config.toml
num_hidden_layers = 14
hidden_size = 192
n_experts = 16
experts_per_token = 2
d_expert = 128
d_shared_expert = 128
hidden_act = "swiglu"
moe_layers = [1, 2, 3, 4, 5, 6, 7, 8, 9, 10, 11, 12, 13]
router_score = "softmax"
normalize_top_k = false
routed_scale = 1.0
balance_loss = 0.00433
balance_bias = false
router_cosine_scale = 10.0
init_std_router = 0.0188
lr_router = 0.002
vocab_size = 15680
norm = "rmsnorm"
norm_eps = 1e-06
tie_word_embeddings = false
optimizer = "muon_variant"
learning_rate = 0.00249
beta1 = 0.95
max_grad_norm = 2.0
batch_tokens = [65536, 131072, 196608]
max_seq_len = 1024
train_tokens = 759500000
max_steps = 6562
dataset = "wikipedia_en"
Below are experts of layer 3 (counted from 0) of a mixture-of-experts language model. Rows are named gate (a neuron's input weights, with its number), up (a neuron's input weights, with its number), down (a neuron's output weights, with its number) and show model dimensions 0-47. Each number is 50 + 15 x the weight over its row's rms, rounded and kept within 0 to 99.
Before each expert's rows: a language model's description of what the expert responds to. This comes from a sample of Wikipedia text that the model never trained on.

# expert 13
Line breaks and headings
gate10:27 48 59 32 64 45 51 58 51 36 43 25 52 57 81 45 26 61 50 67 49 40 31 35 28 79 36 63 36 55 48 30 49 53 67 42 35 36 64 48 37 53 85 55 54 90 58 53
up10:54 63 59 66 68 78 59 53 55 39 87 45 51 38 60 67 58 52 95 64 56 69 54 44 77 51 53 57 13 65 53 41 37 43 49 44 63 41 57 40 26 73 38 51 49 80 51 64
down10:76 50 22 54 38 50 55 33 77 60 48 45 62 58 64 53 62 39 75 48 38 45 82 36 42 26 62 43 47 51 48 11 61 61 24 67 55 36 43 24 52 80 63 55 54 26 61 47
gate11:30 61 40 42 53 37 38 66 44 46 57 46 38 45 50 37 28 64 56 60 52 58 50 86 46 54 55 59 59 55 49 55 56 67 56 47 87 52 37 43 52 42 41 53 89 76 61 41
up11:76 30 68 57 58 69 74 57 48 68 80 32 44 58 49 18 61 55 24 28 53 55 28 46 70 59 61 69 43 67 38 59 48 64 38 47 11 63 32 29 56 51 45 33 30 60 35 68
down11:52 61 47 45 41 38 39 41 58 45 68 31 31 38 32 50 60 54 48 65 45 40 46 33 45 52 56 50 46 51 41 77 55 26 44 56 20 35 31 33 16 40 39 64 62 28 44 33
gate12:61 23 41 29 50 43 45 44 80 51 44 54 46 60 49 48 55 13 49 38 56 57 34 54 72 72 55 48 78 56 23 38 64 51 49 48 67 35 44 44 93 45 64 56 44 64 44 59
up12:73 36 45 64 54 47 59 26 28 49 48 62 42 54 74 33 35 80 57 47 37 64 40 68 67 75 46 57 40 21 46 36 56 79 61 51 39 40 50 14 46 38 67 60 58 60 74 35
down12:42 60 35 51 36 61 69 63 66 42 63 48 47 55 56 34 60 40 49 46 32 47 60 53 49 46 50 28 66 55 52 36 67 51 76 44 34 45 49 83 56 46 62 71 65 56 67 21
gate13:63 52 49 55 56 41 37 52 80 42 50 33 58 77 67 40 47 62 57 35 53 55 21 63 49 53 53 49 46 33 49 72 37 63 39 35 45 63 55 73 33 58 45 47 40 62 29 48
up13:49 30 52 46 55 60 72 53 55 42 65 72 49 27 40 28 68 70 52 63 41 50 65 41 55 57 47 60 72 30 35 62 43 53 45 41 55 54 33 60 56 62 48 46 75 46 91 68
down13:70 59 49 43 46 14 28 63 80 61 41 55 30 43 49 30 42 23 50 66 34 47 64 51 33 43 37 47 47 54 36 74 69 57 16 35 26 59 42 72 50 27 50 39 34 37 49 55
gate14:29 45 40 41 52 27 34 27 65 44 83 31 25 60 44 35 48 16 36 59 52 30 16 54 76 38 52 72 53 46 31 42 37 58 48 65 44 42 63 25 63 15 47 53 52 48 22 45
up14:66 49 50 22 57 58 21 64 58 47 54 39 31 76 64 53 77 46 73 51 48 75 50 63 62 81 52 67 27 89 42 66 36 61 38 57 34 75 65 53 56 53 38 59 37 37 50 56
down14:70 71 53 31 48 66 56 37 48 57 52 69 37 50 44 48 78 53 57 42 44 46 77 58 31 51 32 30 72 20 53 29 42 66 57 36 55 15 30 29 54 39 60 40 48 82 35 33
gate15:54 53 34 56 47 34 23 45 42 46 35 67 56 24 43 66 62 68 55 45 54 40 45 72 38 68 54 53 22 56 44 21 42 50 35 46 40 31 39 52 55 50 33 33 31 32 62 43
up15:35 41 45 45 81 65 64 26 28 52 42 30 65 64 58 33 55 62 48 27 75 49 22 86 64 67 44 49 48 32 56 53 77 43 36 60 63 58 54 65 35 41 56 59 59 50 58 44
down15:58 54 57 75 34 16 79 61 51 57 55 37 62 57 63 59 64 59 42 40 60 52 17 58 59 17 49 45 42 32 30 43 36 51 46 50 58 60 55 44 62 34 61 54 59 65 42 28
gate16:52 42 39 16 49 41 31 22 34 60 28 66 29 48 61 34 42 36 58 42 56 53 36 35 43 29 66 33 41 54 81 48 37 31 61 68 74 68 31 42 30 36 53 53 61 40 48 57
up16:43 44 32 47 64 54 78 09 61 36 55 53 56 49 82 55 31 57 53 59 53 24 59 47 54 51 66 00 38 51 58 58 60 63 68 32 94 53 36 31 42 58 58 51 38 52 32 49
down16:33 31 37 55 18 49 06 56 36 52 50 48 57 33 95 48 56 30 15 53 49 38 45 45 54 44 76 38 38 54 76 47 47 44 39 28 19 31 59 55 45 44 47 36 55 29 46 64
gate17:30 47 60 39 49 52 48 65 71 64 69 60 48 21 65 49 37 62 61 62 60 77 52 55 53 62 79 51 43 49 58 58 23 54 43 63 42 23 75 99 59 45 22 53 65 75 41 62
up17:51 68 68 38 77 27 67 51 31 51 27 49 53 45 30 28 49 48 48 72 34 27 33 55 40 53 48 46 62 62 62 79 54 53 71 46 60 37 39 49 39 51 52 23 64 60 24 51
down17:46 57 70 73 30 49 47 54 42 29 43 54 52 61 64 02 68 34 44 62 39 55 47 72 51 65 42 47 83 43 23 50 28 53 49 47 50 56 15 83 83 44 75 33 49 51 44 31
gate18:47 47 82 56 49 49 47 62 36 80 48 23 65 38 30 47 67 33 58 37 39 43 42 37 39 52 39 47 50 47 70 43 43 53 28 50 35 28 33 43 65 51 55 69 26 45 52 28
up18:46 55 57 67 94 64 38 28 47 42 62 16 22 62 43 24 59 36 47 52 56 68 42 59 42 43 54 69 29 48 27 28 65 70 53 55 68 27 44 41 76 67 62 45 59 59 38 77
down18:69 59 41 85 52 50 59 96 39 46 29 61 19 52 62 60 68 46 51 46 47 59 09 45 35 51 15 48 63 71 18 39 24 51 35 48 54 34 30 53 55 58 37 57 58 59 48 59
gate19:72 14 39 38 37 51 49 84 73 61 39 56 31 55 32 59 50 76 53 50 38 75 59 39 53 50 38 40 50 44 53 50 86 63 57 53 62 71 46 32 32 62 53 61 60 50 66 39
up19:26 66 59 41 41 71 35 31 63 64 41 37 61 35 17 31 48 68 47 30 32 45 64 53 44 51 39 48 53 53 43 63 86 59 74 43 79 57 54 60 57 53 32 53 49 43 51 41
down19:54 57 46 48 40 49 73 59 47 49 56 53 39 29 26 22 38 50 48 50 35 32 56 72 58 63 49 56 69 41 62 45 43 40 75 64 75 56 58 09 46 63 54 52 59 33 46 38
gate20:50 62 37 50 41 58 28 63 49 54 52 73 31 51 30 40 63 65 53 46 23 42 61 44 49 60 74 40 45 44 43 55 61 34 26 35 53 48 56 39 11 61 62 41 69 69 55 56
up20:30 36 49 61 49 40 86 48 37 48 67 72 65 52 53 56 30 40 19 36 49 55 50 50 60 27 25 70 68 21 49 46 36 49 53 42 61 51 19 26 64 72 48 27 41 61 58 73
down20:23 40 65 32 24 56 37 31 69 45 42 58 55 32 49 68 47 66 29 65 60 39 61 67 63 54 44 31 71 32 51 75 58 71 26 31 65 61 54 45 34 79 20 58 57 59 80 70
gate21:47 41 42 56 64 66 50 06 39 52 56 53 58 34 90 59 32 30 60 58 54 45 42 55 51 57 55 67 28 49 57 48 77 56 16 59 52 72 46 56 70 71 66 61 43 56 40 73
up21:43 40 24 47 75 42 49 37 61 45 65 27 67 52 77 51 55 14 82 30 59 66 33 65 70 46 47 41 55 69 73 44 61 69 25 63 51 53 53 39 74 71 62 46 79 64 59 56
down21:65 66 42 64 54 88 40 32 40 54 34 45 52 51 39 46 47 83 53 42 30 60 41 29 64 71 84 39 46 50 45 39 40 27 57 53 57 36 50 41 44 74 36 71 71 51 53 55
gate22:62 39 29 37 45 53 46 38 63 22 43 56 62 42 46 55 52 47 49 39 31 39 46 70 66 66 41 43 72 47 11 31 51 48 28 77 35 57 53 51 48 50 40 68 07 73 39 25
up22:68 51 40 57 51 77 92 53 72 64 40 52 54 35 49 62 45 78 48 42 51 60 54 59 36 54 47 63 55 59 37 30 59 38 59 66 49 25 64 50 40 31 72 53 57 52 57 64
down22:58 25 49 47 45 71 54 43 46 55 50 71 20 56 53 45 50 32 55 52 69 51 23 73 70 65 41 90 45 39 42 49 31 23 61 39 33 66 27 41 54 64 43 39 34 36 55 39
gate23:35 44 49 37 62 37 32 21 37 65 35 35 27 74 45 64 77 28 69 45 49 40 72 64 59 55 34 27 73 55 72 50 77 60 55 26 43 60 23 29 94 28 33 51 19 63 45 55
up23:80 29 48 50 38 57 45 48 42 37 34 45 55 61 53 33 44 52 31 54 47 37 29 44 41 47 39 29 62 32 45 61 59 74 67 12 47 60 50 39 49 71 64 70 40 44 55 64
down23:51 44 30 46 64 26 34 54 42 43 54 29 51 53 52 41 41 57 16 50 58 46 44 38 65 57 62 54 53 43 33 65 48 60 49 58 23 66 60 64 45 63 44 61 87 46 36 55
gate24:37 47 58 49 34 57 33 37 62 37 42 29 54 43 69 97 53 61 54 25 50 46 63 30 27 34 61 53 39 64 75 53 41 50 36 44 39 36 60 74 49 45 41 51 44 79 41 70
up24:40 45 39 52 28 54 45 60 62 72 69 76 66 36 32 69 41 17 64 76 50 50 59 44 27 35 27 61 51 58 42 42 52 41 35 75 43 53 38 42 35 64 53 38 39 35 57 45
down24:66 41 57 83 54 61 61 70 49 39 14 41 42 53 70 79 65 68 57 51 49 54 20 69 45 44 58 37 45 68 25 68 76 46 64 47 69 37 75 81 48 49 57 30 81 36 60 79
gate25:28 24 23 62 49 58 59 46 58 59 39 49 69 28 46 52 62 60 33 47 39 67 70 45 61 66 48 54 54 66 48 37 42 69 32 50 59 66 14 43 57 49 66 72 23 48 41 56
up25:71 54 46 50 50 31 33 59 65 39 56 47 31 23 62 58 40 41 31 39 49 25 66 58 45 45 42 49 40 63 41 68 42 62 31 42 54 38 37 43 38 63 42 41 47 35 58 55
down25:62 24 56 53 55 53 22 43 81 60 35 62 57 44 66 99 73 94 34 66 16 68 66 49 43 51 52 64 56 49 31 35 32 76 43 55 38 21 49 45 24 64 76 63 46 75 52 53
gate26:65 50 60 38 50 56 75 69 74 57 40 97 51 50 54 40 65 54 51 50 38 44 39 66 67 44 30 46 65 33 48 35 72 38 48 73 67 59 35 60 78 70 48 53 34 49 76 67
up26:42 07 59 09 41 45 50 23 48 23 29 52 43 43 45 68 34 29 55 42 26 73 53 79 60 65 92 52 59 55 49 89 28 48 77 70 44 57 40 33 49 65 49 60 66 36 51 50
down26:49 33 40 66 61 59 45 55 94 56 57 78 57 54 65 66 49 74 58 38 62 47 53 25 61 37 43 50 53 55 46 51 70 38 33 92 62 67 24 55 42 66 63 13 50 50 43 42
gate27:66 48 30 49 71 74 46 36 66 51 26 74 47 31 53 69 26 50 53 58 46 37 65 44 42 58 44 29 59 64 54 47 86 69 71 29 83 52 38 43 71 40 45 58 66 61 39 59
up27:84 23 34 44 70 56 70 30 23 51 77 70 31 52 36 56 61 33 71 64 39 88 43 45 73 68 42 33 34 55 38 62 21 55 24 53 36 50 32 43 66 59 57 76 54 44 63 35
down27:70 20 40 43 50 61 36 16 41 45 31 33 49 45 45 53 53 56 46 45 53 62 56 42 68 26 51 37 50 61 32 55 46 65 39 34 51 64 51 46 90 47 36 66 36 43 43 65
gate28:55 53 61 52 08 29 21 19 66 39 69 48 55 31 60 66 72 72 40 35 36 51 31 47 39 51 42 48 26 35 47 46 57 59 52 26 51 48 03 71 43 50 31 64 70 37 25 45
up28:73 69 46 41 73 53 31 51 56 47 58 58 70 52 40 27 27 42 44 48 59 38 60 69 22 31 36 43 37 75 48 52 54 61 33 56 44 81 42 46 63 69 47 19 45 55 48 27
down28:27 55 57 35 47 47 28 48 46 34 32 38 34 50 89 36 61 49 66 38 38 50 31 07 40 48 38 61 96 44 67 32 68 56 52 65 39 22 65 60 56 78 43 44 58 47 81 41
gate29:66 58 37 58 68 55 50 46 55 63 67 25 86 67 44 48 52 49 67 67 36 68 57 51 66 36 66 58 28 37 51 66 46 24 29 61 36 40 32 72 68 43 64 46 63 54 34 66
up29:61 38 30 60 47 34 63 28 47 43 38 63 63 30 53 40 41 60 50 33 30 63 74 56 45 57 50 45 65 64 56 49 48 42 43 49 65 73 57 31 70 68 58 69 50 42 65 76
down29:50 78 58 45 58 57 60 75 61 62 74 51 67 40 53 50 51 59 57 61 46 59 20 57 64 19 37 38 45 51 58 35 42 62 63 49 39 53 67 40 61 45 17 53 87 67 22 39
gate30:52 65 48 59 34 37 53 34 54 62 53 46 48 33 78 40 63 57 49 23 55 35 86 67 72 43 55 70 45 32 57 06 56 25 65 62 58 34 36 58 43 60 68 34 37 47 42 58
up30:34 45 53 28 50 61 34 53 41 47 38 46 69 24 47 52 53 14 48 46 21 73 42 46 41 64 22 58 65 51 41 58 42 46 55 43 48 65 56 83 25 74 72 63 51 24 11 71
down30:62 27 37 48 52 40 46 09 45 39 43 30 46 54 33 49 42 74 33 61 39 63 57 63 61 38 41 53 63 48 46 53 75 42 22 85 24 68 59 45 66 63 54 51 55 53 56 51